{
  "n_layer": 8,
  "d_model": 192,
  "n_experts": 32,
  "experts_per_token": 1,
  "d_expert": 128,
  "d_shared_expert": 128,
  "activation": "swiglu",
  "moe_layers": [0, 1, 2, 3, 4, 5, 6, 7],
  "router_score": "sigmoid",
  "normalize_top_k": false,
  "routed_scale": 2.0,
  "balance_loss": 0.00103,
  "balance_bias": true,
  "router_cosine_scale": 14.0,
  "scale_expert_input": true,
  "init_std_router": 0.0109,
  "lr_router": 0.000376,
  "n_head": 6,
  "n_kv_head": 6,
  "head_dim": 32,
  "vocab_size": 32768,
  "norm": "rmsnorm",
  "norm_place": "pre",
  "norm_eps": 1e-06,
  "positions": "rope",
  "rope_base": 1000000.0,
  "rope_fraction": 1.0,
  "qk_norm": false,
  "attn_scale": 0.177,
  "tie_embeddings": false,
  "parallel_block": false,
  "init": "uniform",
  "init_std_qkv": 0.0407,
  "init_std_o": 0.0407,
  "init_std_up": 0.0407,
  "init_std_down": 0.0,
  "optimizer": "soap_variant",
  "lr": 0.00382,
  "lr_mult_o": 1.48,
  "beta1": 0.95,
  "beta2": 0.99,
  "lr_head": 0.0106,
  "warmup_steps": 200,
  "schedule": "cos",
  "final_lr_fraction": 0.1,
  "batch_tokens": 65536,
  "seq_len": 768,
  "doc_mask": true,
  "train_tokens": 284600000,
  "steps": 4343,
  "dataset": "wikipedia_en"
}
Below are experts of layer 5 (counted from 0) of a mixture-of-experts language model. Rows are named router (the router's row for the expert) and show model dimensions 160-191. Each number is 500 + 25 x the weight over its row's rms, rounded and kept within 0 to 999. Numbers have three digits each.
After each expert's rows: "comes after" lists some tokens at least twice as common just before its tokens as in all text; "gets" lists some tokens that make up at least twice as much of what it gets as of all text. This comes from a sample of Wikipedia text that the model never trained on. Tokens count by the router's weight.

# expert 25
router:510497490503506448505533517530551486472529485470510525494474490490469459473462532501491457488495
comes after: " ", "1", "2", "3", "4", " #"
gets: "2", "1", "3", "4", "5", "7"

# expert 4
router:498469525465512498489541482459519481552535478466479487501494492470497481490482506515439498507496
comes after: " a", " is", " as", " an", " was", " and"
gets: " a", " an", " \"", "ic", "ed", " large"

# expert 22
router:495476515484530474471512469551490490477559498495479484504464518520492473489450518510500480514497
comes after: " the", " of", " and", " a", " in", " for"
gets: " two", " one", " all", " three", " other", " some"

# expert 21
router:505441473511497500499549529506499495497515509479483454491476473495413484480482494515482475487526
comes after: ",", " one", " well", "),", "\"", " known"
gets: " and", " of", " to", " or", " but", " &"

# expert 16
router:525507476508537486527532509488505457522567484453464457525476509466513484480423503551456487518527
comes after: "\n", " in", "|", ",", " In", "In"
gets: " ", "==", "===", "-", "=", "===="

# expert 3
router:537504493505516457450517461491509464468502520471526498463470513544451448458479517512466472477491
comes after: " to", " he", " was", " He", " who", " and"
gets: " in", " up", " out", " from", " played", " served"

# expert 7
router:514487490507532497464509488517489462512527491493537476536481491501473475481453528527446530517483
comes after: "3", "4", "5", " ", "1", "6"
gets: "2", "4", "1", "3", "0", "5"

# expert 11
router:489492471523516509503484509487520493480536476499518494498492503485469492468524541498505515541505
comes after: " (", " \"", " |", "-", ":", "==="
gets: " D", " L", " B", " C", " G", " F"

# expert 12
router:510491501517526489444531507472517508499504532538489462549492492526481474495473561480451510526504
comes after: "0", "%", "5", "6", "4", "7"
gets: " |", "%", ")", " (", " of", " in"

# expert 8
router:528471526510494459512520454518507476495506459504464516495482502551502538504457515530480541508479
comes after: " ", ".", "–", ",", ":", " with"
gets: " a", "0", "3", "1", "2", "4"

# expert 20
router:526497450488483511511545522497511499528528493467541498485460525494496492500486509513514470511518
comes after: " ", "1", "9", "0", " (", "–"
gets: "1", "9", "8", "7", "–", "/"

# expert 27
router:500496501531482492522510494449541468519505515528470499486473510480495465483470512506473487544487
comes after: "==", "\n", "-", "===", "|", "P"
gets: " |", "|", "See", "ing", "Personal", " Preceded"

# expert 10
router:549505498513479459522562484475524469524499499497530489512451492442495482485474484521443516506470
comes after: "\n", " Born", "-", " Location", " Coordinates", " Died"
gets: "-", ":", "|", " in", " on", "born"

# expert 1
router:506494454511524470525536537489493522498525461497508445532483470458482505464439512506490514490458
comes after: "\n", ")", "\"", " —", " JPL", "}"
gets: " |", "|", ";", ":", " –", " as"

# expert 0
router:564494456512539531444529462518513477487548508562451520510515481463481505445465471515466483521511
comes after: "9", "1", "0", "8", "2", "7"
gets: "4", "8", "5", "6", "7", "9"

# expert 26
router:505471500495582474502554519508491490534595503512519505493444498500498466479477533511494480507504
comes after: " of", " in", "'", " to", " at", "."
gets: " the", " The", "The", "s", " its", " his"

# expert 17
router:524439507529494465496546495501490506469519494497427526492482486506491460519486468527512502509489
comes after: "2", "0", " |", "9", ";", "–"
gets: "0", " ", "–", "2", "1", "9"

# expert 23
router:534512469508498505455511521499525512533566497503447501454439487491473480510504500503478487506490
comes after: "\n", ".", "==", " =", " ==", "==="
gets: "\n", "==", " ==", "\"", "===", " ==="